From a checkpoint of a small mixture-of-experts model trained on Wikipedia: a softmax router.
Below are experts of layer 6 (counted from 0) of a mixture-of-experts language model. Rows are named router (the router's row for the expert), up (a neuron's input weights, with its number), down (a neuron's output weights, with its number) and show model dimensions 0-191. Each number is 500 + 25 x the weight over its row's rms, rounded and kept within 0 to 999. Numbers have three digits each.
Before each expert's rows: "mostly gets" lists some tokens that are sent to it at least half of the time. This comes from a sample of Wikipedia text that the model never trained on.

# expert 7
mostly gets: " also", " they", " app", " became", " she", " being"
router:539514523522507501475521493495521462501493510558492510474486490469505468522479537519468504512502492471479494486541491492480501490485493432513494484484567493516535467498494509537508509517451482524526498495536482493469475465511492470474532507494509486522485528494512524486478512492477429534489450459473510497525525512535494487499477503478507459474541489499443484518502485518519527500488468504494492469504469556484470495563538486513494486568509472537517512551516522492548515500560467475493527507519489493458514475507489514493463489506488544540481469513509522487495487490479501477
up10:509487480490521483509486473479500522483475523514525495478514483514490462530507507494465517532497503485492498492441555502476529444473508487510517462501492498465465512533508537481478529476506554517546506490534512495523449440485502478494531536500519510503434513454496506521460453529532465503474481514456523424494494487520525480495508515537541483518544526502527492530478507488524493502475487546542488497525513519488540471494512528514482484463479497465518510497546480527499504485520506538495512490505521514482485500505480509499506448527443455534482497491499492523498486491476500459
down10:512496486503497516516513505513504508494494521510456487498531503479505500561497476478522498518473488494508532527491471488453458505473509491481530498491502493526565508450488512505481525518508506490485508479501483465497482490510498500506517518504544489478536500514540557496504522489476472471503509519519491487521503506504444529477500529509514494512503445488517501513487526462535545496473469502474492515483495498463515504542539447485492510496518513457475485515541562512426484473489532509512502488471438497519496535547487469482406533503506520520508545526507510480512473461516447508
up11:541514508530459493486528505518533477509485485523480495530492495487508481510529491515521500502483496490505478518521551466489505518482494499497511512456479494469457478501450479527508443503501522503485463517519535492502514534475491462486535471511467492496493481528478542505516484491482464519500490517518529544535473508522488552481496537506528436497504495505497481498457470476480554484492505512511520475502462491429490506501469519506496526435468527478509510501502479515510518509568534456517486521506518495531503467501570459503568509470528480493522512518490490474462494497498551510
down11:474489504483523489489512523451518489482525504483492546479518518471444482484502547496495462490543484507511503488491468455531471473506497508463505537486518474485509507506514506485495515467519464489516512506517487501482484480462508523522518509444531489472529520513471444517474540545485497520468513502453461484517515527538470527494495496520471492455494541519452495516501464510512501528495502501508560534507518449477508497488513496496532534523495528543508483518471506485515483526476510528525502477473542525539462487504471497495517468501443537457476517508505515518488544496566484544
up12:450485505505497532511491477479494473522471481491498476483464506472519485456466483476476508508520506482514485465515510502475488495499445495529459483493510513523462521502466532512509486510473477470529518517485516543508512490545480491523498523505511500486526515512453517493455518559513463496540492492481510512557510510476536481495529474502479487539454495495513528481474490519512483496508546497507455488489484545418497583495548542510532511505478504495478506509510486519477447534479519470442531513493471484507448475506531500488476484535545497478486497472511499494506479471518492516
down12:504552469510475471513524494470478504526478467515519501488534475484490510476509521536473520510492489477548499448565503500478477463470467452512524506491448491497509529517490541466497513497480516508464548519496488488528512540508531493469505517473500534518484515484477519507523497486503499503548510473525511515508535463497494505481498498409463514540471497505505492494518509518458460520502475462525498496524474470513540503449531487517544503487537503500513501520542497489499521525456505515477526516496494496492518520489501554494422546492481523457464490497528501500520489482466495492
up13:506509493487507526509474492524491488498533514503487495497467484465504462509472505521461464470494531466548528511520483514585506494513537475484522491504522543506487502522459502508485472541525475492485510497487484473488424502526536491471507524495497497516489511488483477457489517474519500455515530488508482504471519518497524522515507496500468512498512520488507472492485510486508516503483486462491458503540522529491549477508516487522538511478487492499517551514474484510576482502518496442500518538570501464486477438490540524530491533457470525465490493475532512500475495502484563512
down13:480496516481508490516510504487528526503476496481546519507483498519472485518515511437541523513480502529528523486486491508473502466496532492524485455453477542490492506518463505505508508468485511464469493506494497505520566480514510502489506513479517508461533520477481468541497422537511512508504564484516496533458470545536484492471500475452522466483479510487493516505486484501441482499495489477495521512478509521497527459474514549502501500494515504516441499500507514486466532483463551514519456468514540482503519480541463511500497489531491508557544480511539498547531510515502497470

# expert 0
mostly gets: ",", " with", " from", " –", "),", " between"
router:505506499510487547502506476586480469508542525504492534495488498486526467503503497446502518476489555471533524464506519522514477474499468507539474497485478495491512495495530522559520504511495492504471530513493504523524503494535503510487481470482489474497453490453534490502463524485546501517518455491476509518523488530461532507519494544492529465466501527471464487529469492496500519522520494532494478495440458542456523441531495481525538482513494489535498502530515496492493532518551495482506526505509477500463509496499471523518495512503558466487516501497448513491502460500469475467
up0:554481571486516509474490503552524516501500571542504533529482533481500539500489515515532549479496522503482472476473489490450486489530461495538473469517497505473467512509478519478503507441504461487490464471494529470489518486461496472505487480518498475537536489501436490525498526476526544547486471540510501502492499476504507493481519520507504540476532473461473514562506519461500510454490482531522523483483479498487508510486489522484528494490517486540509468474445534516518506503500507482483520526498494499491493537522500514465488487482490447533485506459503500499493519464510481475
down0:539507499479460549480454569466546473487526508489519504530509508509514466490528499509503461506521517502486488503495472529519513488486469487499542485529474502525554498485483493485515547516501510484455515553446502493499508523492530507485520563506503498505505504522491491526484494540492473536496443495504493477485466525507487497515468466462505456490514501488533480453518508509482484493499514455483560509493504466555530528508482491466451504479492500540495478537505492536514492490541500501498496457515538512493443518515434507476486462475492513526502537512510507489476462503479496514
up1:495509541510437525518505467517511527534517491472515529509455533470523516498516475498523503511466493523498500483528491435491523527450500463493458513497531506534524453476492457485524536485480475505538512467468536504520485519510531509494545515503524491529514538486427499456489495517510481502522493492487518510525529518491496523494502538491543506506469514494499476520435519550486477507492478492495546518516479491498503508528498446501518529499445497503454474530473543526486523445516464499536487489498487513494475484477521512504522502529496524468497476509470516487486468477546484525
down1:502474475541491445470518501519510487523480497513503486525521473514506510451480499457472486520499501498491474537537491537510492491525494509512455531510513495472495495522530520490499482537480521499465446539512453515539535478532556494525465469508535465479516499488507497471522502467460516471495484525508468500507508479496494483470504564556484518529510517527444525523508514510473478511489472527517493467509468456503477544467541516508484469510535506510502467504527537470514482491493542458490486515482498478474483508529493512515460517505508468507499568493492478525494484482561481539
up2:504473479510445482462504536524484511488532468482495477496528451488553488544519473519512483499539474486511435508479521481448505450524488493501498461468488525492495484469488518511494492532501524513479484463493529523545517496515507493510528498544483514496479472513474460520498492503496520480498488453481538545488510507493476536543547494465487490494503493508518488482513471504486530477477501511529502509519502547460514507580458531542533467506528523477507496518476514535482493503504502505526489495498547532493543473498530492472503514451537531494522558512496481527467494517458494506
down2:479495507545536480528526489524496525507496483500513493499493512485554446489510473513471493503478536518506492546455540492515505511514518506504470500485519465540499525474521519461478541467508501499520529506497468487484487498498526518499472522492459462540503501545470497495496545506438524498511488498504520486525549500492540479479476509507500498451447490512516538475481506509500485484525558517498461525523483454568482504488484434436468510483461565489489487484483551502497467504491474461494515513494510511515507518505478534514513501508526523486493499477515514469471445516518497500
up3:524524489498514525476495499486510546525493521533452507484557441515506504505520518479438495498497539480483469519500533494485465475521516518492527509524500488489493483513525526511541484504482490495540519534476502509523444471511536546509479491509486512481521438527532516512506465534493488519479519521456520492492530533522482528496516498475450449488499467545477489537474484514544444487539483489474535496540475536481477540473516468504476490470506489489527488524511488523520505510509489497490506489518522481516481490445544480488518487504442513525515488459482496522480449525517468489
down3:524513492483468450492494506468518489468511514460485500496482504511501469496499521477497497504526432534526509493509533502486509534510545488482542512531529504467538501494515492526546503467446480483468558509470504515510479520514546484482542508507528526510460529475507515547524527484495522471476496476479528453509475514461505479489523529549520513510525489469482463512534533504505514487518516480482545487479544502488495519467526490443480492525510491479494551493475445517531523515480476518476553483474544498505460518482490449480501493474508489528481521540502487512510482477490469469

# expert 2
mostly gets: " |\n", "|\n", "|---|\n", "|---|---|---|---", " USA", " Team"
router:461522525531480524501483530485490515473524476479437508479534508495518511466505518511486533488478489502515527483502522461502461488478507498550494494485518451476510474535538493519451478496525513522519468515506492495499516453514511499494481522554478530481513476487496495468493524468471466545494489484495483526519538550469521476478490515506511518552532481503526513524486505462469505541488509543499528469481469565512526498549512440482537479521501482497523459493484499516476504486508506510497480507507536466492496438470496476502498509508518490497487503574475494496453505541465473466
up10:498509527542496501498467511496471482504517484494494465504534491492516479498527532506510473533538505480497481559548503477524496501533506513521535504513504472457507470535543487509510469525470489448469475527482506505524481494464480477504497470497444520455515487485499511507505461501481490505468489470466487499539536534502495524471489482522515514502490515461502474482487548474483501484569488529447498510511480526494494536462528475480531508494502515470512532510450497487543534491500505532512487527521544474470487544480463476536511530490538509549505448499483453453493472520462502508
down10:533476501464514515510526517486478479472536501506477477498531536547483494439496467487527538530506519521510514497501553495483486514501509525465483497472505502479519539474502509474537477528552453493453555509469479497500459496524461516467488468441510486508522518501472523496486508529490475520449455486521547474498533527513542480518520507518473479445489502495482493484538499505458471533480500489522472502505538516460496519464501516503466519500513493474503541507522466498496500513513536483491524494523499521497514529448540539502497476502491490448523466451522495525487513503492538523
up11:506463489506532482501430503489478503509484503505519515494513504506473475462514498497491532480455437541495493510478504502522463523514535517537496527467531496540520504466493549541475533477480480514490466496518511510519541509539477467484521496525493525520490455503490517491484475510491502510506526496495542564526526482512505527510551512551519511469491459519503446504467540480532512495472486497555502516495493514496503532468467513500485509457496498464488488514476492517514459517521469473464481483530482487539531453485518497521456521550492529506492451515464495504472484537518464487
down11:549537486483488524493499508538530528463520535512508469496499434516499537525483490519474546493510528545472468495486477543473497501497508503518510480463527481471495454475510486499501544482545474496513504459531468491483482513458526479506479469501467522492504455488536501504526496472514534521457468462512452502516520506508501445490527457490543480527476517475488497543520523522477507517490532454464542500507474512489551498483488490514522494499493503479522500522528528521477497460496481495490475515512443486477506494533516438501499519530472523556495488513491539504528520508467500507
up12:492508492505519464504505485504491479510499507482466512506514456481478526526495473523501497534528545518509523481489515479499483466504482474524470465511484496480471516499452512456496521465507492502486499497479537532467492512486501565490501497566510497522497487477457478508484523515481538457505496528515468463513506497473514442533496503502482514552467508520515535534496469521479518518523562526527504528508520452447483525533477506487505502490497480520474507500444495562518536473518472500476499532491515546522481463501518511547478480484539495497466536483467535544488544476515533500
down12:505485499506470550501510492503482483503506491498503495528516483521508524493471498503506535465528510512482509528494520506504537528499485538463471492532497479508518480485474514464485504457486499465511541515441473476472499520545493518546544484502496519486572458498495506483500515482505546504507458484511477487482510502505449491502504457508519480447520478497492522468510473525508429496505493559509480534491519529517489486516472460523495542455488518485535494497511533499495488502523547456490477505493565457508485462503527545503505457526480561513520503537481459505483469488490514469
up13:520480504478479547502472542544491498486504500529503483491492443491515496471491466497496540516484518528520546496539475497506531543509454549525481481504567546529427470513483462505513505493502501475521536513551510520514470507498514486487533452487494552533503510526514506502494490490513499522543500519457532521480509509525465536494517466494500485496490504474500521513474494466489537514451457480447482482523531465519514474470478511477488498486517451508497471489518509517522525521501526514516458482486507507533496477494523507482476471471520462485504521516466507494425511510495509499
down13:510477504525490552502536494494479531486520454521519506469527498507543504512514503521524489492493465497494504539507556493495528503532502476485531499470511453495532467533514460518485511481482501491484491496583488479534492501516542516507497498516513509483517510481480506449512484471491449544444483489510516510515504470494531505476464513483497481466444491497487482461554448501480501487473473472493545509541503456492479476456534510499506515507488489573494516467520539478448525540504471516492504463488508536518529504493497520512534522457512478485482516495488487517506504553518485501

# expert 6
mostly gets: " (", " A", "–", "(", " of", " con"
router:477533520516487518582505493558483504481523468482515504515503497500515475459472545477471513519481506479505476489530499488511479469520487516519527494493527476488527471528494491509525520562506517513510489488460526490519545477497529489456526496480459530499443516503514488517466514490536516506545525484454530543507480531481530518456510526458541487479513534474496481528474521504494517473532495519498492496489480504471525490531468457522519461479481501508565457521508519494501484527503476530482462513536528499511483505473451493506472490491506449476514522517477531512463472488465480478
up0:537478508472517519492457511514492483485502520540533484508502490516509509462518493516500452466475498525522520485537491472514506530499499505501453478492461543534483492517447512514499488515544508488494471508528505535507484518450553478504514490457519505547504500518512508502487553493466513491530536459498524524492529467529473487480488496496497485510507476482526485528500520517486502477473493444518474547432498481515484518500460538485504444548541468487520511554495492552478509479507511503549527505501464497503449503438494501498483518480509467485432485471514495503511497489483497524
down0:508486509456494473507516504526514465530511490494505478516512510531470530492478487494520465529510476532507464460525489509547514479472528499545496488538521497496484521481534504534534518489502523537477492524487473487505491560473452473527499486506557518502478480463532523487452478469448496539482474550482484476481499525530485567501484531485484500533551488467502486483511478529473510522492521514468499486520494460500492500504531499465460465519461466501485475487494495489491550503515529503509480496456476476490451476509525555514477508491510495543511544452490516490500523493503495550
up1:505509491477477496507464522507507487479552510480454539466492481509503485501460502479517496505500476498538511528506511517470501489486509480503477428535514470528475511474482514504494494500463567483487493505517539534474549471497511502486529440494498541525471502547555514489481489481511471546457457504468514512518493474532494486537506460502498484504528549511501505500533441494515484494488496503524489490520506551485464508464503558466470498503515484511490531463529472511496540505491539520492474511467517492450524511501509492507455527498528513502473515533484458496532524525448514516
down1:501452531466499545508516495510454470462512506571502450508530492532498505522508476504494528456432544534479509467500507493503494484497544476500513470503487501545479473496489474524519527511494487500496502504472510495500501539499486481513513514495521473508482484476502483506530534517487526478484462546513465517530573474498474459510513537492535523492505448537561527469480498460496481535463486535538500477494471448489517524532550522458519507552478501474468471510521496510493509529510489493490501508443495523513532478494507528478484475496500500484526509480504523499490488474507517486
up2:479538493526533546534477509574516506501484513485494464507511486497519532531488459446530553546485533498508491497480480430504506494444532511522459490511506500524513512459530514499505463503523472486508520457518509522523509502502504492486547500524501479535499529512495517500482497520521487491523524451515515462482487498456527542507495510451502526499527513493515493501496505485484476485533527488521511512496492489525489543533555471513529493511490511498476470493517500456480514531457520461506532468542506458470475453490525488503491470497499478471491509467437521494502511486515460546
down2:499487464502519492530445483468491525533468474521477455529541527531503485534502495514529476444501548522533549452501508484469547469503460545518530460513539520543485519533504504502511500510500510502452494485474497505512503491487526509521537517497467538487498489488486482503485501474489554509523505521470518463529511491510487459494532462521491512480494511473509478530533529515497497474497485516533465491490488479469543500517458506483443539545492476522515497480491470522486505483496504461480534481526523515529478517500485520468498561480522483500465513518465449450477491507496508490
up3:501527503509513501531526466566496488433502480506477480471485518511479507461542481486473486528531505475489519449494523506496506473468553509500532492521521481492514537487458516521491493503480490497493466532509506552480456505493492468491519550499524509453499510552515546538516498518491485479542538464514485537474535497482490465483467508492502470496502491524477491461487524516510518492510479495504480496522469495501513503546478480499534506531489460493516492505469504532448450476456497493518526536533508526457549517489517466496503493553509566466502491506544509472491475496502516493
down3:536473464475513519469540505488529547472490523508555504544457472484509526498481454520477475482475518465471472520514505526552491461449523508525504476471506460480487470495502487475484522477489540478514482486500494542544489538522459506448494482471467460475503488515505490537496524519506494495519476490550486516446490558506501524529505511457464501497506542468515472486504513517495503471483507499471537471516488502509486480484505499478504524451502507558513527474498517533550517486473516467523520502488477509512498504515488500554544477515516518518496542491523551487513506506490510479

# expert 3
mostly gets: " re", " th", " wh", " com", " not", " prom"
router:502475482483516489544456538519513524514516535489533513481489474511503520444482469474490528514505489506502548444488509533501497482480497462507526502488463497524491483515504500516473547529478536537518472481507530511494457512525535512504502541494476520491517496485502567537486473513546487503531467477476514516511537500473494497454453499513478495525510546460494455511495491497457491489527487503530514476505474512496471465488495477495515498499494455516550528521528510470497503502528520426534484502512473474466476495522460505478526538482515466520468506547467489532490492538508476548
up0:503522524480529496482483527511521515539535482525519505465473492503507547464518476471527539531531471495521486466497523498496465507522478501504516498530494508458476482514540484498511518516492499477499508488530474508459456539470525538480525532458473520494497471523515483498503516507502445532491492500491478482513469498518464457524466511504508523485489423476507506532453493460496530508480469552491502486478472502472446516489507490500505498484474518466520515465536555479508479517518502455552533475534516512486507485486483518485543543478492512514497515462423509534487525528509500526
down0:473516458506514536483482526536496496508505500448506498523473530469506488487541534441508480526486453519533461446491516488458519472524488496536527537511536512520486474490498505491524463444510492498556526471514500458505449479539493488520479464507513480488463508525492509517518520481499536524514566497494485509503499488500501500484481520474508479504468482471498533501466554498520506504478497535548511514520499523517504522533494529455517468527497508517482494473489517546461482540501459502507480501518481485503483430551479498525455470489530504510512505457489503525519484480509491535
up1:481484526511508490540481482535561494485500514493499488518480509494473481485507474503484478449481511480498530508510513457533491456470505523497474479475512524517468444534506525519516522511456499510516493489497450481542514501513476518510493478545512514496516504471514509438533501460458533524459525513474465458477518513522513494475495439535529490562514508527481461511524489516530505515551475489490466491498488494515483487476518508532485514503475550519492492506485540494514494539487515474476507569511512454503526440493506495487504491474506520496464537498519502488509479568513517462
down1:532537477506506461526497522471467551509454506462485501508493503503492514489504483499503491478480522514507493514537511517425511510467542521510471538498503482487477492483491494470519520503483500496534471468443514433480493516561510477491503482497484475487517540476545483493515519441516541483497535499516486490524537504514528492499473517501496465486547461542520506481483540492468493482519511501486446519553479527483512501521535489470487534544505489522498454509474480485498522528494507454485468533479512516511535529515513502497459458491497497469503551523533501497506467487488550479
up2:549522500500519494539490494555493484500493488457433487464469542485465442532464452525526458506514519510509456528529539513516485512502527507504521507465498447502520510514483496479527533512462495510492474514509489521492537504491447520489499506470456504516460481492499520454483517521520514483488485448520480530498516496535520463489512503485507533505457502480490506498503480502509521521503511525504496526549469541510476509525488497498476513480494476526504482503530480489482529472483504511515517468535505526483469496511537509506541548476557494463470465526479462509490461543464486544
down2:510506492506458528501513482478517499507480476505500485521512474496528503518512498497479526467517513488491491532444537499542495483497510486535440541510481532535521495504537465514473538475487528542541477514530537512488538510515477506538496495499471511498477527463529535488534535532466519494507444517546487494464472487493479496490522488509438444488494591458471487503489511476483538491502523477508495529456489482516494478475530524445503511517517542504485489463536500477513500501493477521534506464503503490527480515539502449464508482519499483523484521507478491458494506492506462493
up3:541533527489483509472503520513468463517494475502508453504541505540509501501482507523512493529513541512521494514517540507479533496475525494498522493527519494523488452480507499529478508499496522504489541531513489529521465520553526446483491448477445507465489519477531473533519468517532483494517511476447487433503500496485504491519477490525518442475509492520534486508481457476491538488471440553530464496484489543530507501506529515484487521491492517506534513476483550486495520494521512472503460522481476515492468449498462457465519511499473507511508477484465508494506526554515490494
down3:517511527515498510539428501497556535526516516518483520497496502484488463479496514476540488490522496492530505493530490474470451474505496517463452520487499518518530513497482492457505448492497483524439521443479528508524519491497537502489477497503558485532485505517479512498488540480484524516487514451528534502487495531494466493515492484491529503511493461497534480497521494490519525458524525482497499537492517520531493537548481495490510477500521468553479526514505442490560487517487504501510477502522496477492470530453485481473559527491494472534485462475468506505531502501528530443

# expert 5
mostly gets: " Fran", "gh", " Thom", "ford", " Lou", " Ang"
router:486515522460491484503456498526460507450483464499471473482501508500497503502504505502519509501501494511506508486493497513440491492528494493538475510493479486531506501531437498513453502496487442474502471526502540511524488526551469516492517495576484479520467494474517492491481525469486480481555482486511512520542548529505510484470496485472506471522489477490490481496462536479508507512529533507503543532516491486480484489472484475559519470522504503563483468499492446506535504527496491530527498542515530487493484492525416506553449522501530519496504492500489505534505510482459503483
up10:551523482495479525525512506514521461504500521455502521529488535473545482501502468484470509484512488498516530472479459513472466500518512523503499505477459480522500530460444562462493532522458487487491492499475538472520523511490508501486532478476524494453484474535524519547502563485529488511547496477515513483505500476549502505545535475472482497495520453483488529493525489500441488542510543483506507493537493475446509497481505506462494492521512507515503475478518472475483499549484473513504472497474480544499501516495491502512515467484500468482543467454476491525525445482478482497
down10:535477490495476524468491503543532492516517504540511487487480514513457521488524524479517489470463472508509518505491520509540461468483524475510504470503460477530451520482493519506525486516467508518531505499463478459493444480509477493482538505518458498495516472502525491503526491513427521539511511561518498496496485490508474512473519531503531515517501476515540479487513475443540509495467498492481530510482465503555500513478520499505562503529519499486462551488480465481512497487547527486500507482487490546545521502465485510528509475480546520461507483539503490494483499490506540427
up11:507520510495457470489499502507515502508504507491525532480469482517503515511498526492505530529488470552542526515399556474488499506470477483508491548467532500493489465527496501516444475493479482473493522503495519495521534522475519470533511515530540501483501513461498513483510529501500484476487506555494497539534504503509467503487471513548496479487460500485495511543500523497506485521491476481471522530499472452490505494500520454475508497508531507519482509502523549501485539502439507499477485523511491522551486441481491478548519487522440553503472507479484519514440515492513503521
down11:515492510502507511515477491469475532490515497507487515551493491470523472496504476536490521475505504513543518493540514474490541504517511472499535487511506532489483503479480527497464503534499482491510484500480548503469449490475446509509560501445469499504500527525479527449485466534521509483493497492481488502516480500523548558482493481497536530434522518486517498462474507490523496519513542499508506496512545511534478474510502508478503475515486498492553467506541537486425496507511503493501454440511478467516471539504529500516465552482492536506504533479510468505512453452512499519
up12:537509499521493489505520519493530501502474482467471529493519539513472522506467507521505467507526503522517510509472502510490525505482545475480543488469518518516478505494459501529510498546543458499513479512489515472512515494513498521440487461488484529467492477462500513500464465496502552491538536455489484521495526548452505517505537509497519514464479450525498524505535493512480504487485509492539508480541491491506515470537430474540527484533502490489481505553521504500508512524528511488503456497532562477463518478533488473466530486484449514464462458496488521472463509490516460497
down12:475484482487527542506496516431492535505492462497501512507512518510480492525490530497517471473474534531453517469532518483489468518517464515500556500535499500497477542496485501514492551501553517517495468499522446525474522540532543520505523504521530546492522481500511487521460457483481554550521470471514487464501502507517497444490565498501533492482494471500513511467508469508483487493478498496513502501472472481531465481497528481527457508542512505508459473528519504502489466472500484551496461488517500535519484542516489483492450471532470513481502500548493479483496502494506509471
up13:506521474497468538498504497563502505490428532490514470498489506530475522556484488468498482523485526531511470480506479490474511508487503509526503500529491520487494512505509470497493483523463496481520482508496505536512480492548527542439561493495467478515464475473462499534504526516519481498486491478530543544525511502507460503469490479505493478495519476519476529545490501533480526480499515520523518517505508529510509483519476521537471488512499483470473468519502543474535481527515454491461531538496548515514506491450522476573478510529457536464491474447495524520503511529480488500
down13:535492521473510491474498548468491499489517492496468546508475527491519496545492486501488474454503514537466561498519504469535512472519502496544504530498482506503524530486509539508504484536495491509490490508506540502496482462475490492480491522485540420500527490503479507475496555481536488464497464526503537520461480496461559490498498507513491547485468472492535509496492495466480488536513495509514479515454475475510541438519471479498482506491491519493485490511472467523493459497486494531514548433486510506443483467531497562497489496495483487489546500499526494483497479535525529514

# expert 4
mostly gets: ".\n\n", "\n\n", "==", "==\n", " \"", ".\n"
router:478528536480517490492475472487516475490527498470516529518420485470515503466470547478504539538523510493503484484547557490538434485500505417482555513493473491550500481492475522508483498489499511493511512476521510484507484504517491518465515507506492532562496475475496495517482522472491500505503499476517473531512516498522502487500451503497520496480492505524511485557518513493478507541483505524500480482508507480489530487498508506499532500533536502512498497518496477525458487488519451472482463516517510551491461520498514512502519453470534470550479469463488508532427479518512479484
up0:519496510454538470542497493484495472459529495468516515540509497477532514566548487516520456543504536466514502522488538553473487480475498503454492487537530478548504523486504518492467508561454490544498488512493523473503496513516532526513506522514513490502463452465465498506503503510490472497514511476541495489522506516471512505532496513504483461505519469532506462443449477527497520480506504534486475517511501450525508483517519460495530480499473497485470475514550477499497481493490519522476486494520467531490512509507475454520504479487505498459508498438516464505456481529511477499
down0:501497477515445538510509475488503476551511509499487501500518517497489514489531530531464459499524523504484488463503491459489495465481540494513472478496495500478470506476542457499486481452487529469500480497537525505509509495487512525467507576523470445503552502516527532483510521505528511537469504497547487494515432483481523505518467496516481472493478488489550472511533457507495499504495459513524495501540468467491466483533513499453516493493539536465489525506458499488498541456497511491509483461489457523505523531477499493501497524551500500518517517472533478519487502556537531503
up1:549541504478494527508470505469506469474490488486469472498495518486484570489524527535488496520520504466488532532476487450598491479493504504540461521517490479531504505480491515506470525528518533504527502499466545508481479486481505529503499485518501517504516531499464501477495555513533491482529511481511518524450525457516465521462485516486517516537513491486490470488487519457502518487491495498487463540516471499503467534450526522517524492540542480446528488480505528486509483508544494462484478509487522437512475525497502520491519493522515485469500462498510496467493489555526493508
down1:462528513439448492503546488475499544521511462497535479499511489494529487514510481482510518487483543494478463492522518490496467486459515475472503517494473499445513527503494493487493504514528503505496485464484519468523506520510506543534514487501508475493494525498532497535508461505528444498510505510516489545512492524509511511473472513502502548512508483513523547510506460527471494485512481535527538462489566432518494465500552483519500488428456516495487517498491461487495506524472507491491489508492469466514494480463523506517436501514536516466492507479527473563485506523528488534
up2:539531521447484574469542488479482534529513503504495556489489519502497468483511534468484511474461499471488504473486461537518479463516477494517495514483463493461489530499496530469536503475492535495491480460535510530501521483515508488513508528512544485493484527541501491472531546483510516455503507478502487491524474487520472516513492541490523481494504541503481515557508465493474463474533495488514443497472539483474484497490491472570503511532500503490537532502508508476461533491477495486489525520461491456497457487520514511547500520506507528502485486458460509479523486529457496496
down2:471518499425524481512452506471502511505501486471471462521514521567500506519492492482528551506508489533485486509505487519527456536514504512478541465494509485498510481524520507512476524500512496473492510510471496521521464496477491518527500530519479494473528509504527512551517501496529528426499552535467464497493449524499498511477510517496482527498469484433485505488480531560514487478458468478471490494476516480476486515477475481522529516508512525476474551495518491475494518482525484499508514532448529501507500514477517488452486492522512525474537496538460540480520519535497466453
up3:546543521470528492522501485502496474497507507541547522490481519534506500465497527465529526524500502460494445479555492473529472488494486514491465496481493506518533532525499513520506474555505486503530488482528518528496478526529548510508511494482499481469512483516547476484496489507536488487467518477529538533513481520504502450486495451469532464493500511502546465486508509488523493519512532465485504486492469528490538528511426510445496473502533535535499485551489485515454470504498551511509444479484483505505505496456462451472505472477481496498506489523537509511519489507510476489
down3:516488510472503512552493546469483480486486478463475460493531521526491531538505509500507478486500469512520484481496492537501520520489512495574514482499448506507476515535491473454500439482469517465498543491476497528541510504485495512524501488538517514461506495491475518514468443499493480462488526515492513528525479519511486495484490496474493507546496511527523475520398473544451517530491526497498478480497525494520493483525514496523493506490499454512533510515486544487531518477542526480513498516497474487491503540461520502496519436486484519470518508531486489478463493532527542488

# expert 1
mostly gets: " c", " s", " sp", " ro", "ical", "ial"
router:489509507457530518457482508515478446476504506522483532492497489479516482551492516477501534539507517429523513491500514504503496468491489515520477458473487478522489504499508499542491498453508509544473516484478523506498472456482448510519508488501494487488499483496498542512481531465462540525505479502469544503498483512497518496511496493547505456503509528492468494503452484506461537496495552510539472478542497476493524506496553527530516495491468471484502500519499532503552468501493468495521450537497520506539501462551516467545486490479511484535456523479492565466490475535525497506
up0:456521507497507507506486527483512472481523470498473573459460505466508512505466456503517508526495467513478540492471521538490501483484510463484490526475509487467512469461521508554479533514499507487471521527493486539501521518500494450534526519511453505515500509486495508508550487450495449452488479506517506497513479515504523485523508511531518517459494513531481482502474458540479499467492462479486505527511482495528521509447463512526511537453478518484477514526507491524502505518498503540546488508507567527479521540455481490522519545492484546478502498466476501517470478537458505504
down0:518485530507503501436540512467542529503486481509518487496491528539495505541503519535506484478505472504517480483481525505480501478515503487532487479486503493493532450504514485477488483558484537512489490517517519450525499493494474521486476526482512479488489512493494482459508488486484502520492512515526561520527459523493503510508455507499483526484524491472483474513473477513512547426488493496518539488464506523462477470488519452502491523485462527509459520501528554513486528480551528481541521492441451466559559493495494460504517507502484461524474519504520492514504502542530489468
up1:474478513480513534464502517549485500506483521493529500495501522476510517535478522497492515516501490488457514494491495510477492472475518509508467482451532517512539491519460546538512493518488512484528488507503501464485516523507523494530470570522502489537510552502467500543513521489465469520471489489513469467521485499528478522442468495494472547463481498524512491497540505489492496533529549519458491494477509508484496487495522498539510487484494471470521453460500553456551520534502474501504488557513512455491519513535496489495526514503477510527452459464498546503494480453506518555
down1:494500507491491522523534494495503510468495457443496540485532497487490489527512507533468508497498505498507533550516508513493550466477500502481476499470490422514564570509505501508495480527483502510502469517521512469495468504515525533468516546482512495453551519462531524522482562495509490463482485476514486518503441514532469468482492476477503488487513469494510500495500517514486455501492491494486506496475496472491493479474491501455455509521483510495493502446511461493519495484521508495493521513479533496529434545523520538538500505498497536466543497518497543447493460524499513523
up2:516479467466505462483506530508507458500516451516499493520513467515525529527517518498517492439469475453540487513511504480507530451541513513534465451529450516569512499517464480554469531510494491507542506512512467475496524503501493501477471503465525492527510506495525510523518514451484497468509517551472525495491515509511511505498515505530462526491533498494447477505481522506513532468482527492542509544474507488483509463497498463505530502488492493515533510521480480467537540498524530491464495492531522491483543496530500476503538491466468464513472489524475467466513541498454500482
down2:523493490549452507511502534502493456520535482471470508523465496559461504477488495503466525476505494470527470468479531464531520508527517498507504527492510494481518467473514469478468478502490489484489468470528481502527449492481482531490482509514530478509466509553548480498529483488481506509479550534464465492437489512512532514483475497490534503516510509516494506490516503476489517496474556498496528516519511505537454458467506519448487549556478510480481528530512518470517476543492504532506517501521487514483499527496471535528518475530462476470534531500518484530461481533509471522
up3:509509465499576468464501477524477488478527474508486511498456497551525482506534474449532505504523536486515531521500501526498505521480484490511500470504497502516477497443479468494491496504502502521502493487526532499510461447486489524484475540459560507491490512474476482509479480493507526547500482488462518537473532496497498492457504494531496548496516488488470521505501454528491508501545523553497482459542507513482529464512475486525534468478467476511485517478497523520517522501498533461539487480528515502523554530499501532567474528480450492498513496522462530477508492496475472472
down3:487465482490505502519526553468502513460558465481496496516489479507504477511480505517513473500530492473506495519551510484537497483498503495495505529472496488503458452516471530573510485496529472463485488517494488470483524472520499498447516455500469495491499546481501530533485473537498514506492540512484464483490540519517533534480503497505503522496498510477498542472521464488500485499470490445547449505513520476466528490478482542515496505535487493498539550475491514530478467497504516516493537497514454548497497473487533483522526507488463488503441483496525536461511525554465521510